config.yaml
d_expert: 48
activation: "swiglu"
routed_scale: 1.0
router_bias: true
tie_embeddings: false
optimizer: "muon_variant"
lr: 0.00891
Below are experts of layer 2 (counted from 0) of a mixture-of-experts language model. Rows are named router (the router's row for the expert), gate (a neuron's input weights, with its number), up (a neuron's input weights, with its number), down (a neuron's output weights, with its number) and show model dimensions 0-255. Each number is 128 + 32 x the weight over its row's rms, rounded and kept within 0 to 255. Numbers have three digits each.
Before each expert's rows: a language model's description of what the expert responds to; "comes after" lists some tokens at least twice as common just before its tokens as in all text. This comes from a sample of Wikipedia text that the model never trained on. Tokens count by the router's weight.

# expert 23
Line breaks, fixed phrases. Line breaks and commas after table rows or sentences, °W in coordinates, and idiom words such as "in turn", "grand", "ag(gression)".
comes after: " |", ")", " |  |", ".", " |  |  |", "% |"
router:121093103122167155118115157159124118155090142132082066129132143109148129132095132156166097127105172185131139120135138200195165121130148113105123114210109149130108149131176178126134108140164182111090108122116031139198192139139100162186174144140105139113120158124100140089185090138143116097173137151156132061152123097090122167149111140128137148140097127124140126107100102094090177118157162111088199175155138088148123177102141067184110140146116160154137161114141132120098134156087202198107088165168066094095118160151114090180095144139096113127093095119136112131168128104116119122133077140132118143166154100096172204140082131110127119178105130140132177131164127126119157117075091154123214080125079082173144148146098153108088122080108158170093044095191088187122109146108099
gate2:139159168101117124138160098090112133157141129132130169045136118141194119110114156095127111106160151129094111129148140008110222160143163074079098118158113095130102108125148138111110154149105148129191120102085103103211142097148171182128089147084166091190087140155203158156127166072093160140091142188117090144163163117082115147153114095098149132087148125130163114143118116132126128135090119132098115134121156125129107110143162149078138126132152110091161054139141129145149221151112175097158137150088156121144103181080146143136148131070132068096127129039139132127137150136151121141111189107123196093120150158098091153161107112187161179151145137172149146058124136116130184139084088075059157139106189130108134164111159114075145163109137139103105126145093133115152108132079165
up2:126141095085098163144083152063153115104121069092133143175143164072141081125108163135095108069097144143123096114141136134139114106120107186198124149109126096135191166166102123138175161133110058095112119154124139154160156152152090117146186153204137129094184095188071099119129126145083100141112132154144160152115128096193128155110160173136111134168129165128129200083074146138164111169127095115110098101147128137108132082138120121122121143112071102084117199160087140091122152084162110110091092037152110127140053134149149137101127182117097150167127125141085173155104120196215151138058126136171118121064148116166130146146141170114092096164112134089138050092124100146093123173093137114160117123120108109115147139085147146144099127165159087154194158127095099149181124146048154
down2:051173145108102092161094125104134116120112182109100099115106191166173097082110076118132135081141066090114123118107168110141098138124110052124133103127155196084097172145106166153112121128096129138142093154149143138110097139090144121142149164053132116153102136112148052116187186104115142110154148132134177142125164141128141112132096098149052177109097152129170108147112121172161090127127124109110125105029147131198120130131175162124020090125113060086078109071161141132192085105125160136125096165120151108169059152128158140099166076175161099066151122160104138103180143116117126136100104127081076127120108107132090107095116084114177127064142150109135093103083114161076105122156106104151163175103115106108191131149107144112114103082142091137147145134108136154063125125111067
gate3:084130176103167127118157131068103102129125129115111172173124087157163129074136094095100171112122145070168147137110164143142133177178134109100182102134125155145157131128201140162189189120141162154171161124146105099128090124144111122085108161074102086127100151193111120114067103150137071066179138096151120146083104109103121150193123150121150150121145021082146150104182104133114136133114090074062114098108141075099160174175102132137122135059135121111115129049091099164116129104132130141094199119157162120142118133158188143105150150138126178164179083077091142106160156153200160088104162197106122092110091146146073118135121131075108074142086150130133112153126153138105076119061158113145086113108141117098145131145142138126161135152094156122095103170158178159166191154115149
up3:098148149125144102071158119172102136166152129177079111121106121129107194134150105126147189111112175093140088109188166110078137137140135132208150166100140150127190110133105102121177175121166093068146102187115111086099152113127184102135112096168123147137083114136108129131090132157108104146114188086115126124112093179144160156134176139167091144127131038126140134149179171117128091076099067114106104144129132086097115125123115171108121135108113176144112096113122152119072122154151143096126133178120198166140116116096141153130140188078125143192152112143085158129112086197169197110113159159118132063104136093141112108088158150090111095134109151154039125172147171159109149123142108112140110096203120156138140203145065147068176181104101098181081115165150173155162122151069116
down3:155132108153152112076109057126160120152114086173147141063094114159136163124109116061122145145125186122130170121087111107067143129101131146103145093165167154146109159119107093119179115089124149164095093133167160136126129151136103164184134137097084152202126110133124125162115140130168127145123116148118155096099112149136093143113130132086151219129100187119183146117137070106105125150150095139138084077152123123135203084169112096168076161132112205104166140135114120121124159105189128141117188064151154175124145029124143188109183085106184162146143160118087090141115070126155167150212157161120179121135060116132099117166168206103114067082125118111077092167187110173141112123106155091122179071119120082130126154126136117149155156074129128155126153110148100170138138156108112
gate4:144086149099122075102130165154105072149129104160126208159123099047047123153124136077125115092129147150139139151076122097101109100119155122183125109113151112129164158175116107145157140136134089177130148174105077096090139152116129135184096115144111139186129141184164079144090097114143135106130158165133086144077123071136074126133187121079156154127124112126135115122082128104130164086139190128169110108077129119101099127072164104117173101113133154105144117129181165152166229106132101107118127134095213094115133164113151076172100129119073132135097143075098108122106106206130145150096130090163149128138096158163098147150072143114148061136137067098130115078130129172153176166162104130146143101153094209151150157120034121134125069092126072072154144124131176158172134125095124
up4:130122120172128157158123132115142164078124135152148091137112112193158095137144145177121151155143095113150151129169095176118145172104158146117123131159079145142116096081167181123121115110114176091114087084157204147132152131076141109064147137115152120062121117070103120102126150154108128156151128100140131152149106190101198114118070110150122093150114183147119108157161151161068123170151096138091131152184122138114124124171102196186083146128113137131114096148104103131116050170130098124114181128134096144145133121188113096098144131155156127117140121217173094118141164097111107130173136149039091107155171113043111117095164089149160235109101161114147213134107160115094124131117178182120122130091188069105112092148187129169150193152152186161136115120124107169086098127153124
down4:125177172155115113091086147088088114170145067136052134165158186146134110120134157123118130053177133123164114147076149171170140140119151059094106121115152149087148119092116160176142107141115149105135117169154107133134115130173158156079149150076174154136093092210157086087142143101186102134114141190149113163134091160155162122138059142097141192155168140126099109113112154168154096186115132079153170126146171124179211171122076161156130158134098127147102121145124178162143057090115156145094148098122051157177100123124152144086159127098137141132121111101165078177107121086210151136152160130160099141118117093107111154119093119168054108131112215111120122173155112107109136183090165100105122094113108108170111109120134130147158132127161199108184107149076147089122119126155100
gate5:111108115131134074099077094071109156198149117157114087120161113062127135062137103084131136126147094165108141101130100095166152149110127082109107116129104128149157178110123145086118168141105122108147119154132130104099156052187114097217230153183058142148134053122135138066159150171127140124148125124169153117149140081152149095085171143140102135133165104121089154132082179152118144158157153175138103152161111123104110147097138156171113188109112151139137095119137184092143133113109151101120133149126115090147094079118136122089192134072100140204140112117086127113151140147190189160174111139149119096089190147116126117121151163119114099182136164141086111161134071142133120102098176126119063099146116097129140217111045133125123127107165117145108176119167095090136225165108158
up5:159137121094148127157124143069125073145131116120125094092107106110136141110130119176101054089165180116121095092160095085106131126102075125134138139090139133113128142126117087137163167173122128128143075126132132155164112148118191164138104153058161114126095172112062102090120119164176176099148129138099123171134149134161099068162106132167197129059179135162168097156116130142150140071102113131126105080100118178112174179202114110084142104073171114134122102094171136137134155131035166141180081116122144140136113093146160173146121132175131168101135140083151144142129125148084130115107130118143165207163136126133090164129092158141136168093104191149162132136174085114139076114020163130087143093076163110118073144131101146143160091059198146149196115163186144098129094126166103
down5:085124107109107097162111040178146125140194166113097131079115151064132124205057120149157050123144130093123111111092128102159124112131129139117178113113073103196131129110115113037124148111137129135135100094105148122054117141118127138059154142076174123168130100129165071098108098091123125086131126157131169142141149166151088159117129198121118142109100098130134071162139109115143128082128103176136127170105115138175104131103145158127132123113193090170136095147163205069137109162116124147141094141114123067148133063091105104139118153129113144094101130180118072167152140145143176128122149139082188162096094149139099114176085135079157105124105097174117118105129146125106159153128115096188038148138148113149071159115162189115155164165122092100178136174087064067175128140108116
gate6:108208146155121157115142068202136088111108065138096112130058122144121098097155094174124119123100122087115132117138170140145142109121158123142131197138101111153086131095194122161111145125137178086139160088130079137124120118109216078147092117130168092101137171115149181091094152119125158136113142120145141158109116122135064143178163165151061115052100078132117130174097133127070201145141104151110133162105139192109111203113117105150094137103107135140140181061078090166136164138100128142134125091095187119192157117101175108110138049125110172157194159123150130119193197165129151172157138168140122148095111141127094111180148125067090194114133091099142104135113113152115097090120138164130123128135137086108155155146103098105134174074188064143120165166139133113099133122168162
up6:171094188139094152112148124132125091129125168105117158159099081161101177188160161132097140135099091093158153082082107108139133171092105070100070165135068096091146103120088117128172108151141181135163090187108109136162128150125093131157103045116134092158146103136147142123155082077101146125128116075157117138156134095102180145083138122168178178110175152158152118179062120120174139171148159116165128104146107211181138155127150134139115130158106176089161123118106145125124123067180093129085104161089152060166095120095134100104083153156154137116091158139081161149101085130104038078137123163160107106095110141107123115145136153149093060144133159177122101117131095163107150156154083189127108092135136137106194104076100161118051131141132129108147159054125117187079106124070141
down6:121126104105091102132175090101153135106086075113166118154147103165174113052112160180134170123156142104108120108153097135110133109135061176130141127178088161074086069094108125115183145143140124105111141025049173154126193127133149155104181128199131132143150100107120130147119075136122105185102123161106144056118109159133151131076159131114109090126118096096087124111140138191149140136096168106143154086166175095156100126204144108101121165201087084131144144085127133086073177112072111099087127111104161105103137125102102098135127139131165105101101130105190135121182118122125160106130125086187135109135117133196114071123142142156134151155107126127131097173168144104154174100123139079113085105193157074090162092112161195162101115159126110085063077153108117093173100137086118
gate7:090141107076149163126117124084150060101105143124140117115141125132165139171083112143103141097084095130123091156106136191177148172165135124112095142099109126175171127140130092136107066126157182159107160113101065131114182169079136196129139178088104186140116094219112130046109136093117120134108075168136087087189132079147094137186118105163075124108098148108165209122124105144118146141153113071105107100124095103119130235118104146090143151112145139105165140099087158142146096107103109109164087217099101141126143161149115170115170159136147131151097171124129103092115159119118114101109139138141120176091180144125129132141063103104129133115103129177168162070128111118140068134118099204137120118132098122148199134115102092164082152149099127168191116163132117123083098066196120
up7:139136107133141170129158142116174065147147097171156154104121117162163054131121131102106153095158099125103075165116159118138101125145134164082129140098082127195122139121141078138114136150169114128168104110063063092113110196137183129114153093128160144088125112096061140089100102118157127141120124161134157133132109105110160117148160202138140129065070181129191067099191107121090112148150106077070086121087114060128049151098156194153168105110145132132054152149104122087179141156120122156148073159110144111145147082145125082124075126160137153164115133139109106110139164096112145127126107128103088159110132127120092124151147157133128126057092103190124080074120144118156171086112165146116141114080071158119158113109123135207118161206071187120096107130104118181151099200118085
down7:112149053145149093152065139151139135123165189113108157141092131126142083090130149097083160110169185164139113127117159192101203146194163123110131153132069147111089117150111082124113191141174169113115095108077069129109044131148084105107139050099147125110162123103076199156075088168134132107175157111082100102151111131090154157143153102156136127103121177131148113120155114089132133153188171096179106161151132089089090102130150122124126140123109124132120144108135107156106115097144145171107117141195108172124210110136131135137118110136119148144155180095165099192171102088216112117154118128113124131138149128113155087162114119185150162143106171125155136083162172134180192115119127101167173130151145084122155127106139099088090213114121133164069107126198153141146122201111088
gate8:123079130145115140121087130126122089125136065138170147124144096143126166040162098112134157149139169126133132127131106082090138221128142147137056098150088152144096128118094131154065149100082162090117093097111136089176119144139158144166147143071119124138130139148155164157051197185104139150144155113179081166148141189123150139131125153156170115110147085141143152138179130050146153126123130170125140093153127131112129125120107118103176094158160174131103117120110122095152171186097132099125212099083203175170165130169179109119123176099119146153170124129122181114115156202119164126168156141150125116133081178122053101116100094128152115119041118159062171133162107119120163140105166105186195141116124125137123185129099174101172113152155171096127176110121210148104107150159138
up8:133122127125130131180118111168196155143163184129114109056163112200091079159173137159093121060104095096129095131127143151052168134158069128112165140124184144127130130119112122149127123098159103084077154135084153100195107112139150137140080137155152059172129153085132052150108109087156113072124158105162099185116197128115124077151076140169132122102105201129175139143122127143181149166158115148133145149122113153133094143109140115101137167109101154141096104107164132162178103107240087137154102128115118087096118163096182129136152118127068147106147158105158131108157101128111128088149123139077135148147120150166127153112092169117142098130189183101201077130143125083126183098153112122066085146091133125107075151135077111116110190144132110093170166114119141187166070096140080
down8:094125164109116141123162197179081116115118106157133126092166150120147082096093111175127147121124081184103057086112088129048081091191095119135146071156126121131128125152132083156133153184183084100078131150138119107112146153096121141062153140090159093136137143113151077066145092087151118111172167088164084057097099155151116106110122141166124102137106129122092165127124107136116160136186113123110159076148121153080144133092084162195098137142170044160123140083146118129133158110092148160155126142130143149175091162009170107089130184156138119182133161142160159145154140107104113116095090199097127100118171066143196111144170137166124113111178107127142118136156113118143108119137111090159153155176134164139139113127103151070161144195118119117115159076102096098163122179105190
gate9:103096110085120122126053161122144138129115120132137123136138084188088121068056164118172110109178106143173082130077121119125082162132130118145096081148137114107142134129119156161176099114097126152128076129092103092091067160109108175107117123079152142109112088161118133150138115131054128166116111139142107133155126148126098085130121126110142046157142155113162134145120105121162124170146115248128052126110136097205137109160134139110159122143142182087156110065133135204109145112162133139137191108088119165189199162107154100151101164137184144134159148168169108134127126145197188102102160101092131098131091075142125090158182132154153093096121133104090211124153141146134119147191108134162165160100177139163145147111090118165165174140152108064150147085088173163105077167145096
up9:129169107056142134133093139062128112108136120159202166127119064145134119122082110117102124125201160110191106119134114102098130109137072102166139116127140126129161153106101125110145129112116126175137094144054119170196162167115112178129161132028132108117164113128132062135124123120144137133158154124157077149140094053089118136151155151126093113143134145118146147158107132115158117112151116115062115123139143128164132082137213124125091134138130108085125123197133147116128145039138099090097164097115126121209094157135192066139153166133129140131162135132160061157145134164163178163107124171085104076095190160118126088043137142099147133136082161114144153162095156103169151183071106165148127097082182193134161039077144121135108097108113075116145141136110137138127089169130087
down9:145138072124099153104132120121148147119190116130141164074049129113168127129109169122130172135075132119091088100104172128195132107149196141170111081118127127134157156119128149143182141132130137127141127092128090058146101177179178161154122166073156160152148126112086113151114112138132071106107163073172147129146101136139109127106111145130125177135111125087183145163124107114103066128112220148115098116106124143119084191097178201146188143136119096094127098048179163113093080131167153087138125133167148128116093108141138125141095132156137141201106036108114124070152192121088153172063099139114179135133092102135120093121092105200159117171155118154097133131116142175166063152120163111128086177122177120132103103089176174163136133107124146126169119105167100136157129195096190
gate10:103109124107137135162104151088139147123130172076142156152111129106147136189132136085140135167123108159173123135123068147089072127128097137148120191143121126098121076101155148105156145127120090114187094119137169119146145128096198143144125144099113143192063205122166092147155096129107142117133147168106134150027106093124123153091106144181169104188148208145193115099084118177101095083127111113167159169144159120119066148173073213193098104115124114126122110176149139100101141173105153103087120096121125097138066102075093161147123091134115121125102133130138132132104102071140069110083111139083128078151161154114133131120122111167193139054113107144085073146088157108156108096126163102157065140203148083135075133111140158136183185175090107116132142136129098167151128170103081
up10:142106193087138097145141079196146068107108143149141126097149122073101179091160106154072135160114086080118145115117169086148188085126122123069177142085159102098150154100083122102157061137087114133126113114118132129139082123124096160157174127176096099051195112162126091093141150128152082101142124085189173125152167172151181091127146135117138178108126130121112104148152110165149153164092104155064114107135119088123134108086159062112142135084156139162159129146089182149135127061117112121172109179067133130100083135168148107107130152149118105140163142162115096153095068166129173133112151117103147150108126161128126145090096175137150147163151109153151174155071121133127160141094067150127163097095107137069243136094125095110115116125180038125177129105074118130152102071153146
down10:168124183126145126144085199161120133133121133223124087151072061086071102125156170151090120140107136129145190131107130185086146139126109166150143126159107178103070104136101149090059172145142131125092139095139082145139125115103125110136098164066144142146102077163201168122196094133107143150145150122170121167125144144114114175123186180177092120125104060091153149160114103089115079148121163082037104124136137126194154089142132159081175112176156149146122183144139113143111164134169149097167162141077101150131135114131156100167149193136134164070091156152129131103178171176145118117118095109136164166150155162126086166063129133108118141072118140082101144135099190140159159151093120171110158079139155123128149146123138135145060127073175172154128129129102141150061150174140126
gate11:183098134163147050115144136103093120157155180103122146113143149100163186147153127101157151174120113106136094112141101134102147137192140112094097113148139133152142125088111185129086129151153126204101120106144105119158109114127102128158116160107141106136160160180117124166138059135054114135167133108141114115104164124126161118220124132105150062141137131097113110134078133146156148097103172198132123182154098100134146154178138172076160191100131149127099145175126142202073196146053065061102177173147121095142166162112145125106093131134122132118159187087152146124092136138086103082170115117095172123128139163149179139143105128118119171108169088072082168100193102158114181060162081092136149102168159100146049163163181132134155090138117106117139144112156168135058106144156109
up11:150183125111189120050135138134150125128135099094188102150181122134139093122163122116145099115146116135102078128098072172142133125105116119086132177134155104129102143102127109166137161138137089195212175044123125153124095109160100097131112133146126090172111124196101169110152066135113078091131125132147131125124123116089138169148153123183120154189146114103104177103156106108115100106123114071130135060134055132110138107119056118117141113116148127115085149148133148134113133113061084080077118109168139160135093173187135125139217172132164119153177128126080110095094075102117167104193141141175142200101190160174130140158146147152109128142188056059111118123093125132144107141055125097113090122139053142103110117141145164049134115124110129190099093166129140170120111156152162
down11:107138163087103090155144134164084109154135114110086139025140172145121155082144163133132082127104094073119098091136092146117155132077125185097112128141158140069134152129097111108070083127124119202159118155120164115110161132129139120071140137093098131114130082064095135102130111101146158131151119138077153146148133136147110133159133141085036161159143122157068116103091112158197085132081140088118183121093163118012158125079112154164080103091162087153179119139101116079163102102146163118152122098081173127115163126126164134135159163102170107136104068166140159177072080071137110122143057061116090097116097108167105158091173151118149079108140158125115106108055049107101134148117128118140125168132078115129127105128149119167124086166168060104117167138106152163104124129114133
gate12:111110143105164152150097068172081165116118155142087161141122026145127085129151081138065143147120075147096144130126118122192108102156101075081108085096157138124135134106127134106166157145109112114132157140158136107099174099158152111108123129056101152122189099158096098126061197091166031105169132174123155120161135136134076181121122152107112082112066137121156097106132069090205135108123148094089136176100128127144099136143089065112135170150111128116069141120189164098115115155121203149092123172157152136195150149119088158170112134098178111166129147206127080112129101074074091144104112161137161118100165137125136093106151062094160130161063071132198126124188123070160128141091101119099144098156125120155127126131139094155155132122105098115070132105105133102135108159119127
up12:122148098133153174134118112211028138104133098132118141129088113116106081100093079153114166114161107160073132154133091083212082150138122104197132084134110123126132156134105075091130104097114081083122146103184108109137161159134102105094119134120125115114114094123088095065046130134191072100172124139118140136120092105138118114155114185094109071095081114096145170160147104084162080075135157112128184121079125098168104135106138059076134075146106107113104153072153135155136123168075171135122073179143153194186102137094164143190141146136139188162166151158162102161045109123121140162089117141188136108106149100115150131111114118109112154146078092138219109110170090102152144144137101104124159146144114182171107124123149115161126090126163110142164148083139117144165157169145116
down12:170174138109101131099136122135148092154133152121078119118146102137121117153132183154121101124112093120141076110219157109156114174166226116159113119123173105122100132134094106095120151160158114085045110132130176112150158060122093117110136089096176129164114145155141159146142147106043124177092174099157157087124121097165094102219192093114077127144117108133127098150163114120133082106122124126123120154141140077069101155136125125144158089134053102145126146145104114096096082169110190156118142140078115148129147087147099102109090122099151132153151133127084153161154151180153095217149116169124144138160138133115062095133145104112125123136170123104132124160165129151039123135098092106193077091085166124178161153068062138092124100149153114193166166124107155205151107123085091
gate13:111117134124136096123170104102160126193034125110147131144147142109111201141143126151133155118154153074140116172150123156057100129133099124103158114153140117177159163079138129089180151130083101155157126103192165123165138133179186108140098087155142195158096111141084093124141135135167157119114134134112173093094185147161104147101060098068127169128060108177104149151099101195143172085135119106186178191151148135089122139121089129096135147175194134104095158125118151124117144139101149175115214158117168103156113124126108104111080193112137078166155139150151111049152108131091162114101191120115138091155152104109146106080130099084080095133173113099125109199181183118111115134121124136134136133192143119169129121115131131166160111131067144144123129082126147092109067074207111
up13:120164153145139112101122162085149148079153151150140159053095173179145061119142139112116140139108128164156112065133140098135132092122099112233101134110087143094179058123133113159119123151119121112138137195098168093131076145115181082111118158113094166070173212050214177161111119093118133131152145155111127147141096099153152108134081147156117099143172063088101124135149128110119163218156073106100095101145129126150167163141155102159074099116110114115138151152108102118150111156153072142134085152132091103188125141086128162199130097094101100109171109142123133195163169128179107173111141136114150148069126140119131126168167171154101100133120139151130136132110134084099160159089097101130111089107114142097116139156124102088110095167179070079141096127086150084156112181046137
down13:165069123155135161099106114124085087120089155171179153136167134143109082145167143116108185130085090161158087164096104098100124117200106113145123136089127104134147160197168117156097064116135136093128133129152184153087141148108080122111142181101165129087177135081090098116090113140120120083126093134082085103124162107154078124144130126153255125156093147115149136126145088143129167146132094112140099099063141106144084099130162112116120083129148119137073086146171113109139140076219106137178133140144132115152139153094084181149092188105162166152115139170057157105103142149125160119091096085134139130100094116079118173119127121135106108104107125128162153094121077093101185138106187190110166144054197126078142110173096062106136165106098130128110113120152126127127112116049066
gate14:142116157143121128177157208081145145216135176157109181117085096154194140146123149161149105084134173101115085089124166107179088149126115147153104084148074129146120177141168127100145159137160139164079111124106148125136110119120160166122136074133169085128124104122143140126146126163124147102195140118100157146159135080134138178171078169112115129088100138155125081166138158134148194151141095117080211140102101162125143137123152143148114179068139086150090141200134179095092166162130164056129130131124143145173137083118114100176079150089106100180147150105125129169100074119153130094119103104110121176089114152104113146064184094099076153167073082168141145124090089150130136122166139069120185079114104096126184095092123159115140107183148087092108107068161186109123130157139062
up14:108138140164093155171154165103154163206156137121124180092096111164157113133102148132159100088143156155072104103166164153170099152128097142119090109204079100148107172093132149104141134130183145148079138131110127125133119085165161169132163115124150079146103116090144165120129176139122152104146089142138131173131098105139121133161062200153071100110064121159087074155119145123129194160119106158099164150101107144114134106112133097140115192067141116133100125184166179065102148167115160073127123155137151122189157100125128131165052134127110069137112141122117141167133056131123085097159085087133135174098163148118131166067179130151066150161116124168131120110094054121161122097147132093145177103127078079069151105093097209095117144125137113076083101075184150125167107180131083
down14:140152169108052166134127186196122149111091113149173146191159118138114121105145092087128128167093096154110130062153139125172154106087121187147157089194160129159118167096153175086177146122136102127138112124136089133145192121178093152141208131128081058151163148158141096139161120154125101149070111113149084152111103149109045125072113144178144132118088170149157119165148074168130142068122139131077134144161116129143116185127133126152178162165094073100078160126166111104120127167121118136198086142178092136129146142137085164096157052097087081138110143167146053128092173149154116167129147101137137117076143129100105136063157131120139110178118172164147133117145165099133101163177160083200130122177097127144131101158162125104105132151076135123138059135147107182106146122073137
gate15:053152081071187125133115079186182054145149180154142122081112132120085129082110083149165105082155148143152102119137151064099127162140135184112080081158137182075144131132092125143085129129091188104091140130138117166137155143168094138133170161148086108173103171129187075111115112131184172128146172133157119148094131140144106161167089124081102155167133107125116129124131182124155122143135081123128083161108160091088121047077174112117136167130170109148081097131138111152156196113114099150108153161086174211142130089080136072157148111100101186119129129129144132170145117141148177115144124095134111097114174147115102124073104100107131124131109223212157111171065096127105130135081153138150165126118104131100135060119108097157091144094175125092125178116069130122111137153102148
up15:045176112114172106113136091150150088146118155112128115046128171169100078088133094111169091123103140146142104145133180105069121168156165150129131112208083144134114118125044103155134084138092159099133094124097105159102098129150096124106165164120086166127072143175148084095143143124177147141217125116180120126038118122190130139126124168087171156188148114132103090127150163136112135149144127137111121161120104077112124064127142154174129098144125140142131125146169112118122166153092141187072177109132120167124117079128126080135108113134116187061099171108130118195090132099094149108202118146134104106100165076114105122106156157095128115134146207156128151190078133082100142120138162147154213155168083141100085138114150116138096192177143171119107135100099107105129167116121180
down15:140148177125182155133161200179135130137109150095106098137119084131138157089165141103104117128148108073125187118115115094165151182135128172075084129136139170138153068144203135127142098132127204135055146109177090193174173093178089198121102139161120136158082086132104162110064104179137102176135119112146099158107127125104124121169129112146149100122188048081127106133134127079141122123080103127109075158109109092100140130120118142118104116137103084144072093094099124134133050124135129124113100076080163150133098130152152063150181123173093110124190157213150112139068109155106121122137102158129150144152145140139078114110073095082131083145170086158109117140142140070102156141054092148087153104124144124123146143105085155112116097088136197152097139149125180137113082110094058
gate16:125130163108079156142138137097186090182164145163160122168181046114120165119099095106098122114187142121133150162151181119093159123113129165121129173111166121090098145103101150123115180121097098157107095113115113145144073134121162156138113182181133134109156132118111083130092121177148095101084181110105114144141114095136178162149162231129041145114124152082227104130130110122177053147143110121072121114093126129161131132114147156135161100122138115161087102147069201100090141107148167065159224098065148104123075144168138166123141107120124140158145143110115136102072136101114158186103183090092123102133139141110125076122123065137193096148120089052101093091149140126125155157170138165108130143132108100159123101176131138115124202088148118053123145138149132136133091149151103
up16:175106095156145156072127143130093145113133173137138088080119138105126119133148158171128138154100147143080140100118087054139140125090165142075159118073132110136185100119103081070107076103137096149185101082060127190036142103074124143148097129154114218164193086089148145101128145160094122117121145196137155082141139132166143068114097112141140094158149156151123174115129112108063123140110117145206132122113159103058128136141073172126168079072162205137134104139108087144128118147132129121112088214113178094088135127148089138087103151124154119184117132187087160114087054167105174114135145108114120128149106189152110164075097151113119075150171142159151137131041106196110103107103143141161121106149143101137146109110119122131129139129157174124118124126135135133064138168118127
down16:163139148114062150156061131179192162105102125122141119136117059074148143133133144113092088134088111087101149128157120076109108102196143137122123161165130130137106091152135158144136117183163085112118134149079134120101137087081120174106133096063106080182139147071110158134096104130154089207120119109178166138122124084093130132138123116177152107140101160131103087148161151162143140144190162129116090160147199120152143065150219149148141128117178075124054146169103095154082111132102138142065049168100112111103116136153048143104140082124125141127077135143125161111162109118124124176121195132088110070118112089095150161102170116026125127138102193157122098166063113137112137157112101136137142148092202122151113141130131065110156109134147134141095082189150142129114139099119092
gate17:152064048152102141130118091154061077152126126157122093188163159130136132092116123197130103104164101136066111105124167137130136145114170146109153125081171117070160198147100107164073176200065135102207108098153199157131148132079122122130164101057098120166120159077137150072111144140138081084126108153099104189130119139184124074122132136138104173104073125130091198097101128130062111108118166182105148154112106124148116152114115139159147106182173125158104123156134104135079192075133136119172149101094099175131110134111190137080161117117090148124107149135131154152133099140141123071118106096105124084161154090096158147090117131166143118139122127157100079123096124138098184112143144151115151126061154126117102103192145172155117164153117148080155178098098168088107174074166106
up17:137107125145131127140132060089135167180128139102096067097144106146110125162150107124127119115118163146105163132146152117113156069144127071131106126108191136072144168072155087155085150139112112125163025157082175154171149126166171168158163129125121119144103101103148143125112174124131052147139114135110094114092160124153160124089084118163108168088113065142071111100153141123121137118179141125142104203170126123132114184091163074126101063146136110122082092131090120095135122168113182137154106078113079149115122156095156079144116128110103107099115147160107091126132115089090090120121156188043110102181135166067145140121124155127172134142013176181159137173092112093170177124129081146090124115093098141060195113170116182154152139122154081131103117170067115118120127096092147
down17:094104071100142152208184127137186149142193142178118110181137123077081108095105151120102084101089083163126090170171132115118121138048137133186114136119169126154106056078117169107119112131131106117107154128137121115121182143179133161125139130112115177140164140144125169064145104160139158101087144103077180171105140140228098184111132118118164089159155159132127113138152142108161153081190224162082112134068157055084090133157131172062126132129108076072145150128179125113118153156106106107130092180110073060067125161111121101076132130122081148156076123150143127097194084120145130155067111129100103109151149153111113144118098136130187125113118122142148115135119102115093082147113134107149104128086174084122178086112134108138124170130137122104109090148065120116126100108113158
gate18:119114140189130148182148122081115141114118176143112212095081114142142112057143127099145150125116142126202132124117148092073107130126089123161142132140126141149140115140091071150163135108139153114144172135105094108122111098186160132089140162186106139084122137118119099150086131149152097123101173124072100107125120118113154097142113130163076152133155105157122143125131137122149098139090071125110125065121091089147113136112171197150162118098173126151058138117075083140118165176171108136102200137095173154147110071106160114138137114145120137135160119168174110085113078097155180143191148149118144121137093093133032106116121135136136079090113123121139037139121183124102150064151154139162077116151093044123121110140110108076109130076218131100129189125183201097160146196063085
up18:168138144135166174095190144125173110210083134176117128160081152140109199152176157121100130123182161084104108152117074110159133124126189125117105127127165160165075153144142123124037168132096161148119112143101123080114148164165136100103105042122164145146107120125125120090142168081104145095145112174096127108163167120128146136073154075108119137082105101154068112112061152168126110091109174154168145160133150137135152172102126106135109143115099084155122111129150129142138170142121115102159181046140115117159148160069101123134170095088144203128182143162067115190118129134093134142095167097059125081099103127128116158097099095134101117157115162114169092161099145129182114150123130071091136118093237170124130107111153124170166106173115121142140128101080098149115121095219150
down18:158121118101203166128106093154133111160192116053126197138116113132154111209097118100124082129053099114124124114109092145104102127156183116088076203133138118182167165116135147205093170150143064110108156115140159075160058160114111157161099176108135102125147114106114113153116135121059142126093158130139067143160111116124183089131092167123139092110101195116150107145139135140123155122090161177107168110174113115227155124135143140133115181114173137118107141147148134115150160129112111074159137184120132075080113109145131109123135098132116119112140123133087211160164093151084113156114116064151128136119077105145135169185102130159066158081123140124076110109094113082143106127110117144108118147134123136149120173114158050133137121195122061210167113115118102165131091146184154
gate19:053143131156158101092146113068181152155048175165108193133132155122106147147100114081128151115090127089133112134077197051104123117147179098079101147187126141140111119149139132105111136139126122118182095173126104119108109129128141161075133069162139151171099116152121128101060154124100137128136162107100151150174169111180136153132197116038145137111106107139158125097174117134154163130091171183171086119175195105102152124159189142129140143142108178083102143210118166046119115139130135108116113149124155070172172137120115142081150105104142129141124182092123157104075131154134188121147099165169097129178115138106134079102135110134096104097136137173107041106131204134133117084094148143143123177106146171144148149167077149139151182158083144115125138064131154124105157143124186
up19:160115113094160143138121131164068003151161132130118125083144073136185111070130087104139084163132161088122135159142141100137097107154124113077094082130151106137157151075134085132174142175118098100158151058127103157136150142114109207144180121163116127050153108176141157141162130150090091122097150128106098119108078109122160105076110166170154164163132143120091177101161080120125071104171090030081133136146077081102093105092112119145132183167130091144125096154140123090105139119103112111095126112129117146106108132078158108120102153192130213149188073143120103124119123075110107077111147126138160154105113191141126190149054148111131130126109175110174128127146132145144096112111151124058135065096141147116144153147139137141128116146082109191123065175120104188173119104143138
down19:157168128151178157125142115051120098179108083158115164101159179127172159106140107165138134129129142104059136140119161135169100146170097080180144173131111145096146138197128109120112079112118130121105156082144143112118200178184086138132140115181133141137161128138157105149183120145152116134139138058149115166181110177123097150092113176095145149130126122168103075136152086179153127156169125064106102113134104117098141135106114100124137117166200111242167192121164148174139125097123096185110147123165200100114125171174141123142179140120102085098121143111181093106128153151129119192173110152159095082128145128128049130150121171114183160117147146096150151163106114065098152165178153085083114084152103103154093133088183132129143137145106109061133134088145117130072171175111186